python train.py --num_hidden_layers=12 --hidden_size=384 --n_experts=80 --experts_per_token=4 --d_expert=160 --d_shared_expert=0 --hidden_act="polyrelu" --moe_layers=[1, 2, 3, 4, 5, 6, 7, 8, 9, 10, 11] --router_score="softmax" --normalize_top_k=true --routed_scale=2.5 --balance_loss=0.0102 --balance_bias=false --router_z_loss=0.001 --init_std_router=0.00813 --lr_router=0.000905 --vocab_size=32000 --norm="rmsnorm" --norm_eps=1e-06 --tie_word_embeddings="early" --optimizer="adamw" --learning_rate=0.00122 --beta1=0.95 --beta2=0.99 --batch_tokens=[65536, 131072] --max_seq_len=1024 --train_tokens=1000000000 --max_steps=10804 --dataset="wikipedia_en"
Below are experts of layer 2 (counted from 0) of a mixture-of-experts language model. Rows are named router (the router's row for the expert), up (a neuron's input weights, with its number), down (a neuron's output weights, with its number) and show model dimensions 336-383. Each number is 128 + 32 x the weight over its row's rms, rounded and kept within 0 to 255. Numbers have three digits each.
Before each expert's rows: a language model's description of what the expert responds to. This comes from a sample of Wikipedia text that the model never trained on.

# expert 61
Main verbs and their endings in narrative prose after a subject, e.g. signal-led, culminat-ed, became, won, retired.
router:173127129117104130075180156032128139107152078092099118113097125124122105113172095148120131101170113147139138126081107054166143154125118087093161
up0:111130139127199128135121119075121114092153104113128165108129102148132098136144083167139122108189088179138126126148159181168119098149093126124210
down0:144153106140148144092084137108133096094166062122105111115111080144171147124144101160147143087230128143109129101121102107093106133143194119100152
up1:143099091104069135105140170161097065133170115097133038090160110133147185203189157145155112095218114128113153151122091079109101156141135129125125
down1:124102114119081175117122134152104122152182179139136095103156134169089112177140185210131133106066099182151151126136086107091123126171097145151131
up2:079094163147131150143167118109119142173153113086158130080158162120094150148172158090061183120094131136105143072006060123145161136206080101131158
down2:162102220170118149137144161139082124177132165130141143074095202152079102120135138128168131134117078112082149111174108117072113169094123122107153
up3:127089139121084111103095088092135165105083150092144163181105114180142171123124157196137174125128136137138118116123093101129088155105147108177155
down3:150137128136140179105066141039167179130083123160088160119173154148144149120150118127167156135164094123093135210168093140141097126140127113167116
up4:103179154129154143112106096156083170146128116148073149122152124112113115061080155137170100132147117123111128108198111176145140107173124135168074
down4:172141147120111099101135206125139065133144140113099134151101166125120179163168100142127134092120113124169162136134103146107110162132094155098149
up5:171068103143128086143119148105193147161147111145150178128142123093096110115184122134120081078132087104109182136091122110128132138122113049127151
down5:084126145131154096142149129153110089134083207053067136169136123147153141085109120074144109132072087139130182102136115118112128150147093112112173
up6:149111129052150131088053141170108105116158185126045173117154132148122155150165162078060090146115143114174069123153115171073118128181129087167143
down6:137103117094112134150203114135104156173075113118142145178098149128118124110063109187125171104153052148134143055168155112076107165141142118109138
up7:134152106128210155120154123145166108182149210160115148104148169139100165096082138046124051132135087195147107119124103156147124109131132111151130
down7:118118115124089128070181057154096122212102138111164077091122143136127084135134130142131129180124114163095139122069098128146150065105123132126146
up8:088113161090141153148118159106102073114143156099159074081134111093156092148130090153089238129099103080179119097149163056119117119117126129118063
down8:124110159137148091122033133097098098144164143082145140125164119159128122150146080141145161130129099115076141108148102061101166184124141147169092

# expert 47
Abstract nouns after the or a, such as part, development, production, member, election, and year endings or "present" in date ranges.
router:147129113116116139128181166092154082147202104180138069112080113148148178100088109060163086078127087104159103161149139118146135181093092107087157
up0:147122110136051092118167188116101159105126116082121115159095185083139097084134109161175119116152193105113156121095116079123098131123117126168137
down0:108093125210084093204161088132133118129158118162172125124156084156134173100125139069165148116186137151126159128186103127083110136145130172142081
up1:102137144165157105096154147074078133115098067159126096151126107144164109165101112109150126136171147100107148148048172161137109132078125085120095
down1:121163121119128165105154142125120105161157133139118135157134166122118128128102152113102126190139138096095158177150169105076154149096059124160118
up2:153113068148089188113180160084087122148166129098165090132095120154146154154129139182175171163150129102142166117107087103134111151111136171091173
down2:132111110200132146136080142129130078113214135118089165139131128154114132121149118149132103132156186118199129086118094139154150105184139157075167
up3:141165195125103118153117192174061149167119048124177093196151099092076113129113104077113128124090171096143119204082173144132158141117116083126128
down3:081148124133179166143115086099125126149160114131087210108110168125165065125153084112137165157164144160118065147129131186064076125136161150091104
up4:094104157132116158124110138108149168139137112167071128068113123140097138085093113149185128157212172092158123119144152053141106174124098095112085
down4:071113109105182154152103048128086119138137103205182162154147102075108144094102201113147142102126139140080113120127193166146111110184170146090112
up5:157148146149181156114171109116125147133111088098084099118143147149166152172191107129139086111076099094137122109138124130129164200123074167078150
down5:075122077122137103130171152167145111116143101095123160144096079112179163088095107144146164160145174126117168148107098101087092158136122145132082
up6:172087080091170157090116096092195141098151114149174153174140148098135084149164119133089178171132161099163115158155216145118159120070079110152154
down6:151067202168097086113142113141157168130078162130120185119068111121095077181120102201140138165127056102138169132118098101121191229127106083185147
up7:082096108127217132137118123149091094134160120162122136133160178118179180163147102106150058119106072153135100112161184128136131195152136120121146
down7:152052166122054098127164169086118155129117153061133117180125073137149101086100116143151114148132154058096040136121153143120114115105123110120116
up8:078127115102112134152117176049092089153098073088114048134105143186192103145182174180147162208204154111109074147099117134165131149146121138141113
down8:084032204071120143117151104142112126106142124153158143135133173084153154161116088134113133164098149185124131125164177117144148130153167136148083

# expert 26
Bare space tokens between words or table cells and short word-start pieces, often in species lists, election tables and bibliographies.
router:149153125138114120129175144096150109176189120123123101157102141152166129054152154123116114122141168168135085166157111097141162110135125176095108
up0:089160149167149185155157074140135106144070156073112148114146074113151133159185057113165136185083097141108128180126177106139150155114174064094184
down0:133127107090141174190178101135123163139120107118102140123096200089195134150098125097062210127118094067128196149125154144091099159104115126159150
up1:120068105121122179180157144082105182124089122142156065141046107122121170144149105111220128196129141119119046141075132129165132137109174134079072
down1:165100088147137111093099171190134139065146134181134107154138100098115143120113087052080066131138122150170165124139104119141174087118091092135178
up2:180114160060107118144086202090140139163145135067137090157092085087183180167139124162103115107110076139131163140148115097114175158112156131098108
down2:124138111122135103135083151102167073129133147139085122155067124084150088111108190126086189089100123141164218166082117113193113222142178176105076
up3:156137142174164087135116092107176135195127073206197112123143121133195098129061136133106127104117094163145068131182123132089144181120139124141099
down3:137075149180135127127108125162115136139058163087116196089131171216127137085091130102093105107107162103089130109108142134173122140061090121133128
up4:127132150095180108168214134134122108165142132078087108115096068087141108150134116128169180105128140152141169138087184117095125114122181092153098
down4:138119144134127087112149163070120160116139158047134115143115118127137161104129143133121181065192073117102105185082204105107087142193151149111161
up5:079106163158143122165145151077091143145150135159140098095026136145109128118128142141121160127096127120132125119091096078071068121070139170116144
down5:148129104201102120135130110141142186170125081129093140168067107147126131084076097106206110097134182125126163128115132125123122157137125151130159
up6:119223088162128133188125071153123137110139147079000121115139203112152191153138119094166102166115128129117156161127160145159162155173093143130135
down6:158128125112125060182122097099162117094147136147106186114121164145127195130127167118166130115125143108212161142105108136153175138127178160110063
up7:110072097154133139075161223109158077153141158053118114118131076131133086122161124107121171127099066101153142137085136114082114175097075117166116
down7:166204080111151149112147133155193093125119141130111176100121181132108177162137110140105080153155130075109105062126093129131132106136154079143194
up8:133154060173123098098132110068103103097127076151104042106110081153151096160153152113142126157147170145179105105145108069123082152140182148133142
down8:143098141140138110173133138140135081120097159094172180155153139143113179115145138125138137087101097143182120145108087155135086127190117129130094

# expert 9
Common function words like a, an, or, he, plus career nouns such as coach, manager, contract; strongest on pipes after names in historic-place tables.
router:165160085147129141095180202063150113142166059181103086177077112127187113175117149101135076121127130168173120080153106148148138164152146153093187
up0:126122070178108107180171154116151167134175124143145098143104127133131172098108147130128175179159165110142091197122173119102119183161091139098098
down0:100082133129091128128061141115129074116065140111107085158171114113118116143126130101111118126105204131150117163063126150142078161113156160125108
up1:175102130137155151151159185121124179163174105117104118091065114147183121126155133095165101134126151096125124143087124096135086163122131143088173
down1:103145140144110100123120099071180096059134113172166145158100153127167107095103125168086113123174133125131176128228117186115110116146125177137135
up2:169078068136126170154149221111113188110141204126113161090170138090153071146168138073152154135097154103107086188107138141220140123123167138131156
down2:093124088144006090152137090150158089090149125166173082163120130145123168164101203128105120097153126163182103106138173076142072110124095133101069
up3:154091108191140146143146151048147167125144070113150160061108129169105164111127123120088170097093119129141109139088175082161091154178127166096154
down3:139152108149173097036091104142149084118127196131182110157148162099126087097119115111112091117112109133101113137134119154135148110158137118144119
up4:128140106173098094121171142106156159120117127158152151083106119095168105129148104105182127159115151098085045138097139072109190163145185076133153
down4:125098114125144112084156153114085115076112092174109191195157186155069142108106120178056102097167133129085121166150128142159118076069079157099126
up5:127188102143055142138145192138114133132076182091074105172114152202137131117142189134168132125114139146086102167121114095187108133122154119124116
down5:105154085140130094145169089154065145142114162127097136119144100115123134104164146130122134146107145109132074174154125114153146149149160148147163
up6:138125142119085113166153141064110127144082130123152134104065128159193147201167136092197145164155078153127112111108100140146122133125141123124088
down6:168119086143124110115145202138189076162129133119117121129157097181148089153175126138123074109111177120073149174133151154141111127192074115135099
up7:137142057223142133084127174129054113140093129144140090121046141134136134108118126179111114122144092141167074172156171146119117171138123137082131
down7:125142167124115121162118079159129132128154172173141156087141112107129109109135104154080172125121116149115151108175148093177117112175132102170055
up8:140137140101093130163141123071164135120126120138059107093122135157155129111165135122188173141133091106146106158116165062125093139090135130065163
down8:119081090112137137060081108186135123108114101130170159119129147144108127120087116118111138088106138149111127151167067161132079101070145102064123

# expert 62
Final pieces of surnames and place names such as -ham, -berg, -ford, -ley, -stein, plus York after New and accented letters.
router:120116087108135188075154139084114142124134107091215089159080118153165140052122095131076106142157151122139115139125143167097156117094187115130164
up0:082115109104086137108195145109090147153119101164116122132064122149122093131109148115202120139173196132118068112141145100145130192086175118087115
down0:121164089135140163102119098151163108129108116100124122130106110157098123156148110125101152103049199158088077157126152147130137073142189174120086
up1:121108106136092148104105170108087149128132163088079144097085105094165099067112082130138119160161170071122091118084135133111098171122139105110058
down1:144112105155158086122100136153108054143139140184160156123152111130124080142122106148053119134076145143087143083190097122126131137153154170067135
up2:087136120136139162114124138094128141130131108122081075138084119168135105194104138149164154158132113107108118107135148156130023119145157116128175
down2:169090158139108135139083098110137124129171080144119117165168123154072173128123153116165156133104124111113139082094139143111176129117101137134127
up3:157181141154115133116140112138144123130144127110141117148115161139119122152156146191106088163091121132130095113127165108129069141155141155090139
down3:138136170130135099149110105046123144183107141135079119107071150112141108124158117162098135081134120125129117077127089092158162143135128108098118
up4:122125127148165156117132140105148122099153098129116120139061092151145120152158162149185118160160087135138155107134133051141149152092131194135127
down4:123081139194097095147136123138105159155128072138080005087123072152094103122146143108088130174154101128146038104100072118043092071103072162173086
up5:100109142187083133151107137049150186113163138119135141131096137162127104147130165123155095099173129169161108122128103148109099155108121129143118
down5:186164086087158151122150087131085089101063091074106089176105135087141142097121097107174122146058150113131152077140101146123095153133123143115133
up6:144111076084088074131145188073120117068120080103161060076107120134140151117144158142128144109172114142226151125117118033191093188142203104081126
down6:076068102122173160113083115118135138159119118131105113114096096119070121165110082136091194156133129162104141164154074170140128118162078100110103
up7:166126151142114120143152220086065180118141112092097097075107079127134137135129113123112174138182142148148087121179117109109105164147146099093124
down7:103122147131116135146120151124118117097088105136101132148105189144087121113162135109132171139098162107116098131117097124121107062146105158097150
up8:108114135156123166107166167130073228150097154118123139122150122113167132100128157111103152122159079073106138174061083111138157131153111119131131
down8:149159161111175118140068084180172106165217147169082141140101143122127174124121102146079139093105099179177202134206144123141145108189141138153141

# expert 19
Opening pieces of capitalized names and common words, e.g. St, Go(khale), Stra(th), and age, out, son, infobox dashes.
router:157183100114086084130171165078147098133123113168142079102094144143172131115121149193165171087127195174109074139128078121135143131125139192093107
up0:165117095158152165114094120139148114115092142106097134118149097141110087116158196127098079073185125140172129091144123130198123153145077133105150
down0:135132108095138122135143083122145136122086159101136170132136131121162141132082105204111102115165163022145096142113114164129141131090120101065108
up1:158094102062188151153163101104129190160095082135149120210103091071137106148137115105151122175115126134083150131112185120147085122125137133138128
down1:078152165181106081137174142121152142118096149172178152146195188119167096160098079153127175153127145124127136114140147103139117112161130127118093
up2:172121036159132104108139118116091139176149092100103151183104093155163135097109072147174179194112140055114141089085179141181178123110169117140132
down2:064102146073180097149083134113134129067137172115129092161124093075081148110153091141158090111177092179182159126104106158169152095142092140141133
up3:102105072145072068123096133094141176146119137134140068138070074108221115105159094145136143149176122147192062112173118102144088131142115147135140
down3:133065175191114111074142156152101086150117140095131144140114134092137113153098068142148084142106151140089146137174149136148189141104118139155090
up4:119178132102121116097116155066084143174114128108074072144140162096155099175124087164180150098103126117150104192084120098186145144146145099136141
down4:101136129164150164122139094116181148168118128181132154153130088075072082134136071164120189167150167132152194148112090118080118167190156131149148
up5:149145161132183112065099085133118149152144128109105150121151143143097054165123110156139130072099161111115101090070139159200145172133128118127159
down5:131109091138077126097164093049145161112192156096183138151147106132087117148169137094105152089150104127182124119154188125111135108139067160096110
up6:134148116147155155161115132049126154106135153139119107151070096119155081164148167133186129135149142129179113151062134113146096155146174136089101
down6:126150137108111106075094157144128093107109197149116143169125164185117129161168088123096129086126122176109091100114145101171134075132100184160151
up7:116114187078152123127136082141041146130169102109109146164117164103138097106111101137163132143192124095129138146067114127144099103073136106153123
down7:110055060146163120122088131136130109130090148156117188102096131093141115136116129111139153105082175095110064154152125093178115109106157141143121
up8:077151075113157147079154121127087148166050151139112141153134156084121127098131091131130194157184164080198152185119152102099100111074129096175088
down8:169168175148112146168088135135170131137109084102096169161127173163118125130094132121117095084151140123178134094050173125129071139194092100071141

# expert 31
Short subword pieces inside names and rare words, e.g. pu-st-ules, Lisz-t, West-over, f-la-grant.
router:116106096139129100092202167073125150118089087139130116117113134156163101119126105118140163121171123160129111162085214096125114137144146155076150
up0:136084103110161191112132134114153125109110070159177128107114080185144121077072193075137106153166138055152075192126156090104144106079166059177154
down0:187128106138131125141096095110143092071090111144088069120157129147129138100185081098148051181140133148112103084080137128108174157117087166103110
up1:121110141191120102106074121196126099080115156086111093087150182150092111088161063168102117082089148140147091123084134138137171121143132100137102
down1:115121127088122101115126098012152125152166117153103158156165107129133127121101170185142092128188147133075144062084137112162148102111144146158176
up2:192124062180122064083101128135104084122110144174065079131127173167153131102140097138125123164102169138092175108128075184125060122137110150164095
down2:120093147092107147167097149112121149112129120174137093193157155096058143094106127107118136124089101107071130167096135172113152199138129090134150
up3:156107154101108124120159104123088082130133092135141133133120164137115141150106132178128154123128142139085128174137153192085137122144094161115155
down3:092116145134104158042127141158126156090103181137128102093108134176159129162141146143053204123102085119083112134148118105095149137135096200108132
up4:146107131154115125100139111083216135065116121134149151207082151019097143106118131132120172176161111135208116089149141161097121095133160116125124
down4:113130155145091089085119180163111075133147166080062132180143125151134092089161110117162148133115103133102139088106069100122133139148154148146154
up5:107181083183121100121112152154163108144127098136114128156126151120145096120156195121139153115162089098110154125121100176143094129127110176141119
down5:082120128107158127104118136114178163134158145130071138143165184153152134167165165121081135144140092093135192097083113145213133123084115175136127
up6:134119152163162066109184143100102116119132189127187143056153140198127083218172133160122107167139182118092167097095145158083166083129154156169207
down6:107135154070121171103172188222185143083137130161109073112103119088113162139124133128099148089104184111113148044160153125047163152167174156133111
up7:114099124091184164081123107171118121188126077107142130034122154150106105185116177117121139204082105154116134143144133163168131145123161105129090
down7:122106150109201127115141061121134160081104111178183162163120150184177062096103086156145129154101096198109186081141094167115079129151113137139159
up8:113131176139184114180067099104186097094164079119169113110145145165097122029062157183117078107146157159114144121140093168072109103078162116145161
down8:151112170064106124111067100156113130131125107115171128135110141125122164122073135156070142126140122102131123111130125126157126098102136159093189

# expert 28
Word-final pieces of Latin species and genus names such as -nia, -idae, -ensis, -iana, -ae in genus and species lists.
router:105094053090120141096137146057124147108122098135105119118103140178143143101160152088132117104093157089150131134126119134119164146077126094156125
up0:113124096162100108118147127095091142117063083073097049144121101103137148127124167107180156178130140118170130174145117103127121141129172142068173
down0:091138128116126125053124122104112127110123131097117143122145106112102099113097129145127168132164131166148115125126124091146093102143122153117093
up1:111112091131115054079158148167103117112135142189172124110154178077124146175212152094128154084127174108192150139123153135129186227153137108141099
down1:131181183139182205146145113099172107106128130123132146146138172053084169098153097103119103189124119058106146151095161108158143106087104146128114
up2:099121113182113104112196179113134148191078093112139060061064122161165159144163144119151137169150127151183077161103136105127103137159129109138175
down2:107107163087102107090102120184139117082167130155193142119075097084113178117099110101130082094120129091088141120133121146101193168138118177147104
up3:108134089139099165163130151115110108119108128154150107102112140115115152161131140147155057184103163112113135176125147097143171106119085096144168
down3:141151163133162134105147132132135065120116134177154061105094151122133161094121053103139116092160077105105140156169111104098098136123119117156140
up4:091184133092075073186153066151131107160133180139097160145115123148121125143109153168114129075138090077149114201116161149093137152102103156072139
down4:139101120113104124161136148126159166228118120130103132093092143148106165145064130149155170134126141168118104098154064080109151143137144189040105
up5:146144076148096147139171142101128117152115078110115073077123144141167113113138143153155095138156103157147137112092101108160071146145178112091156
down5:156143114115156161174189041168139074065106185098082115156159107100180154148090078120120097118126173102165173145163123090115149122153134097152143
up6:163090098121102125154117154078178168103092074108174091127075149121136101190153153150129153116168142162138093139128158077136117125089151115140153
down6:154125124126100121128131141098163184216150133141172105043108148105155117128128123135146121093165101114141151092184145059104094129143103139172094
up7:163112118150150185107123105085150152155140076109128139095118101071074131141101180111205130113184122155117160152106137165160125151093083071071138
down7:097083082158087061095143066084120092137064118128179134132120172126195128166141127132115146136109134080096141068069079185115106184171104183149175
up8:122108123108143148155173134145095158118158099095097111119083151115137107121086142118151131158154158100112123154126148114135092133117161153056131
down8:194080158134133120115066142165131119131182104138122141145155059148230129077074121120160080065061043105132111070152116101125141122108152134150126

# expert 13
Hyphens inside compounds (closely-fought, ever-expanding) and list-item dashes, plus slashes and prefixes like re, non, un, de.
router:102150095089136120179162170100123156109083128148128084143052103138167125130171151111165097130144130161142114127086069111103104155125107149068121
up0:124154155147149175116108120078117135096124107111131098149087126141126101087168130126146135193124167091114090132127164172109080149155176183151149
down0:103097128108138156144143154255172127139128100134126134100142110115147153120144105127129121107125139140134126122105144165087146128132131138157116
up1:098097149169122135081123111132115119191167124054070136144106186141131161133094062136117062140191126122102171097119161138174125162143148133119106
down1:139142133109110118115136123033142120152168158152114098115155118083136149171135157184159178164122156074129136080133148103153119064133128096111105
up2:153054200108136132126126123126156128087112127133129151118104101092174168101127111167172163149127195127142167161139181119104130130092131163120147
down2:139119126111171150130123144255178101117146139111127144114129087123142152138141110109164132127123124133149120133114125154108112133108130117164122
up3:166071084100149039133096125136189163139150149166162129140140156138188107148176173071122110195136140158112127123078116117100123116138102130136066
down3:081123143106151092159159128160169144167136163126081133148084117122093118134135152112173103133130095130144116087165158183135128075139117115078121
up4:209118090113086105151136119133164127053071136083129147150161170082152111138138133080098130132116179056152132202108120148122152103114114095095125
down4:108146132120079160104142105217176134120142151112186164138141114145151116144100173102062122123096091168124123141131057076086063095089108065136117
up5:120119122114101174108120139085142061187159191117173106121084189131147067171150170114149131208143141128157057119147108108093078111095116095087115
down5:060163190176103048090140164184099146150167147116141108143103099032075124112174088116176117137171188114201131154167145212161120117200070109133170
up6:124179167147151119119145097141097139130114162090086077158092107156120100167160110156183100113107082114138147125114129065173062128154114070112131
down6:161144113150126186077132140073111137109148166132155125138175104131047142144102137134081159125131121120115081174102117150142128092117130109144116
up7:166062106129080151071167163058078124176174103117127058143109081144192093120164152129171145160129121182133149139124113091126113152132174094118128
down7:093104148132131107061101184141121115119125105143140141145078120122137170098171082165117100129152125173142074100139055113125182105099124220124107
up8:158118192085145105148132111137084159178129166164137138053148134123154092147104129137142128076101064101113138169065129142111160201112129110100193
down8:139091152111165071166141129195161176146101186157109151117148143117085133054148093118129139158116148119102122138134085154141159180126136125091139

# expert 59
Periods ending a sentence, often after nouns like album, series, film, company, or years such as 1992., before the next sentence.
router:142153103123165114169162108042110089184146109159130091126086115152159130140127187170157180113163139067151116156076144107158083193115125126104140
up0:127113126152122072080139129160143129119167141128152161056084091122163142163107084121142159130122134131158071117124139062073137113081179130108143
down0:132140127033086179099165153130089116179148095119109137128100063097080128128078168163170115148125164137124164095130152148137170153174104129131123
up1:147138093125156093167156077127091175150152142116129114099161165167149148073126161110170151144137133116197128175193130098136136112121114182134050
down1:083178120191153111157184126118184155094071134109143108121158138076129156141135133083087107145057122141144213131067089148109082167162124146109083
up2:144100109156093070132149099150117192093103096108106129122112069148197080107163162173160132130149119109141116129090115153082166110160131151113146
down2:110121118170094124167124096126171201151121109138113153111121162113139099123127080080151093174076082127101124183129127107144120128195137121131154
up3:151099174162191160114140085090178146119134159083161108159169139188115086197072168144068126078192133171126152138100136153126195155095155167182131
down3:109071152163097099094118089221111152148114169137149184110141142109140137141120155099144096139112110068201049109105162137105131122119179148116086
up4:115130138188051152070121139143105098121100146148119169099084122138123176131176121159099063167125133107168112152085094083117097128162127119128123
down4:162137127124123083147126146055101156125136154164157138128168069135132145179157094159079119100164151155119132123133149156107129094164130163165080
up5:137168104180198080103125143118135122116091074058147167141157136138114132233111183198094145121106132144090141115113132154123078153149091140075174
down5:164141142156138075127165159106148127034119132176210123105112099104138141124131151124102096107114022125174128106162077137131143123131141139154156
up6:158178088136140069140129116121193113111131130114108145108127136176121126108118112134157151126154156096157130126102158087191114138174111084124172
down6:072059105159156148127126105043136139148085123151152129079136153118130162124101161155131105187145112126135166140090076136124128133110115135126123
up7:110128124148113142153149117092127182108106134100146067115062093137156094107144147138132130139143187151165123156122102129056128127101157166052145
down7:150150140114167108113103085127057109114131146136100136175151136115149149106119200161164076113144112138153152151160091169106085102116129139120163
up8:105226150172093133156104113082145123156127149131147154154139059096118152124127175150164111136152081106126110186169157125136135190092129059176133
down8:134164129142175096114166101062074124130082168160121140120165101167083160191126169173131137139137138112155140104205107159092127173138106110101049

# expert 15
Nationality adjectives like American, African, Arab, Asian, plus the after prepositions, and middle pieces of foreign names such as Inagaki, D'Asaro.
router:156124070112089136077149161096106122110095108119139119159102128174166133104160060051130124148102093072150114175141126117132146168088147103135131
up0:150103153146083122088133120114113115220092095077138104143117087154145116123106084157128069127130161146168176083090182095153176144124103077119174
down0:155079153095119080145103137114081092121120128183055149118168132096125136118110105066123065150108090120120111090124216188142153141094122109119149
up1:144113102123145158140152165083131151173089132126092107132083083158117144167096158153126103135174129092160141159136119098145075157124140170075106
down1:106101148106121126119125158124136143152145143073124083103178077156059124085119101196124149086083127107100126148127183174117101152120108134139141
up2:134135082125136097112117064101093145155133113106153112135115104150143162163139150173169122077135143184182143148087122049159117103162121100121138
down2:110135138153039104118162162104122145188147094124127087087062149122159127131141175177184140168155089163123108057140118155042149145086139154150163
up3:171082120106130095137100132125051128194121141103084137137118124082145115137129150103145153160160179142162115024157065108160098132113129131144120
down3:120115137110130148168133141129116100205184071096145136083148148106150119066073132123112138097090136143087135141156157112127119129112058150107173
up4:105068124131090104083122113084129093172120094083122110101104180104173170098122150117142106149160118107170144197110114102115123159111127102139133
down4:065116128135076112115104066112087123134119118161175126119102124158150143123089155127173114088062133140124103128132124091119186122131152108131062
up5:214126131095114165144120119106098119148148130125093136153135107145104100129101112136094114104132074054156126160114206076131099135116135112101118
down5:081150101114128057150183119104127057132145115135162100164170122144129098172105173136086109123068121095144144130144119065103130127162127100159138
up6:089073103146137128155111106194178155115086155131157154129113093163125113177129147146106125111173110053130107133114017095161132162121176126103080
down6:102114123127167109085091106146161134125129145072095102111190173189121111116159164128110132088127121098123097127144117152064120132109121115094159
up7:155128095112149191155135090075123124119123168131168137070092124164131114163190181118153115130132104128111105170134081054084158119167158147121139
down7:112165089067066077149126111159138128184136110102111168134131112108117118142104183137120139135126123131115129092175147123085201094107129175139196
up8:162081120118116152136176158107140127088112137105147091079105109152148136134165160125125144175151134118192068193110126057126163121141213065060153
down8:103135126123094132181110130111160085091164152103138163167179149094046157172143140133152104164094182157117119128101148143074085230155163084195134

# expert 17
Verbs like came, given, taken, finished and descriptive nouns like side, High, Star, often in sports results and species descriptions.
router:138109104086121171129174160075154083133167084107120098141104126141119088144204105178105123115114121118069124134158123165153144143076126083082157
up0:178101157190079106130150185139083151107097119134113072126111086119181127157135117167191141125154130151131066157067109135155075123147104156096153
down0:141143107122115124118138101109108115102099170173156125098196133132171085082145097099104127092122159049119120048086120153112131110094117125148112
up1:143081155129106089146125203094141121158110149140141070142099149124168129156151088142170162111182159105169085152074107079082118163127161112115136
down1:134119126096094139112087048087123123121129174101130142095131144120155097099135207196085163084142172093065123141129154153088179146178080077109138
up2:143144105176112092082156182104147136092115058125107139064148081061161124155207115167156133130107133122155151163161136126146087115085133126099129
down2:146141134103142077096215099073113127094148112153081087066111156130183167085037110112161155089108052107117157155129104103108136132096126128086137
up3:119098105178105110151176139112120175139161118136087147106139157128110152140138201152143172139180152133169095149139159163116117129145189099058100
down3:125126111156141097152124134038150229068116146076158124146112147094143088130104167164129051108119141183054152109185161153117119134187147123126171
up4:123130118125126136143143106091108138080175063082168205115171077115147115134144143100095188180109139146107107157180137147162070110135120138068125
down4:138102108179148132129135101118179106095053112120104122131123134210128085115150116165119111133102177172077129131123125105089112135130126152114101
up5:099168123106164101074154166105128114098128071106113129165112144112206109149190111155111099099148115088167126094093138131109114132164163147097125
down5:140157140134135115205115080084192148144135097127153128141124118139051057126085150100156106119118095105119167085115131174117160102101142156134115
up6:109185142091124116148095154120148059110171142085173127164169163158111145189154086091207111108127158085150177092126057172144091079109076148117098
down6:082142123170122175143087095139119117100077113210176141160140111101181127096118084184092094150130186117065140110111127110125131140193150106127105
up7:129105099173115158108126134096130115125138062088128130160122115126175115162122103099101120139152140098134093111090135113120088148133167106077114
down7:094088167156102170130130065151119115071086127141132121112145074147086132137154100092134114068093130114101149107098119142162145100110153134147132
up8:189112069116092121115086131077120122095113079180122109134128177111149127158129092142067150099143083107150101150133076148181106180125115096101134
down8:153130188115163123135143087094199143099100187120179182119181144088134086096147104137117121120080103157119146072135103103078155136139118114222109

# expert 55
Pipe opening a new wiki table row after a line break, plus verbs like released, played, include, own.
router:139143080146112154150147157093093150096118088094170109153058078203140115111095087125111143101156121118165104159110131133146144175128144114108178
up0:125073139120084142125181131058117143095122110177120081117068112143160080163189140117157110101113165124093143172145136069161153111146119104088076
down0:055127081111167181157110077173143115149106141196098146135116167117092116180084115115171116119095107097093167157160189172121147105101166172116095
up1:191144118218115089118069189133041185060130161120140112119094105133170136162178071139132117075078111103134121173110153102115124145168067130126106
down1:128184058153057141134119141144118118105102167109148143103120126116159080162087129157109213128157122108115111149139132122082164157175140114129121
up2:165166120149126059086170147114111075147097053185133178175146146172163131096162136122149149114138112145070157147105137153163122125165172097150144
down2:088058086166108164145171092121145130106114137109185145106114149140096105098110164083118110121126082116094150123143152155153129150154100085091177
up3:109078219094074136146107119127079133151162093095139165148117114099094143161089142146208120109157112093117192090090211107146114182111129138146141
down3:118139125156057130139161118134117142151113102143170134132167136158116167117120146192149142084083066114155125145141093122082152177154113155136141
up4:132109097074119086180122055135112177121112117120129128104102124117150062131084171099104142105158165076108126093147132157182115127110081126119130
down4:148115077076163141088130101136185093130129089103078160136148142128119068057030107135153130122103118101080104090143159102149114109019152134118145
up5:174093175020092118135116129117166121121119162172143138088152135181094078104083117127110077194108111123107120212146133102167143075115187114098106
down5:148172148159138162072141159096125099108102137104155165061174102163144149163146156122133097096175094120140092153126124097106102168089097107099184
up6:144128136127057120149162133104137183110179104160041120104089156085099136128144078140095109112077162108164162111079101162097149177103188155087097
down6:100157126128107110134121108129138142139154139095153150135090141056130153148105153124153096152088097142146081134158124137117170151155120155088083
up7:108111197142097180172106126163175154111109132137101150158134119141144154111145089099114117152072142190201172062077103162137046148126080109099142
down7:084176094122128144145100121218156156137136167118116093148131115128123161154100171088081142112104148132120092142100125147134083190130108126128154
up8:149128116165081107117131143106175108073188166107111112093089112131143151131074072163177106123151156153150131189156098094089124151125108163064103
down8:114163091123113129154097097144173083179148128115149153150119112090046127142144069107134154085108075133119167107127138106082126104136099101133112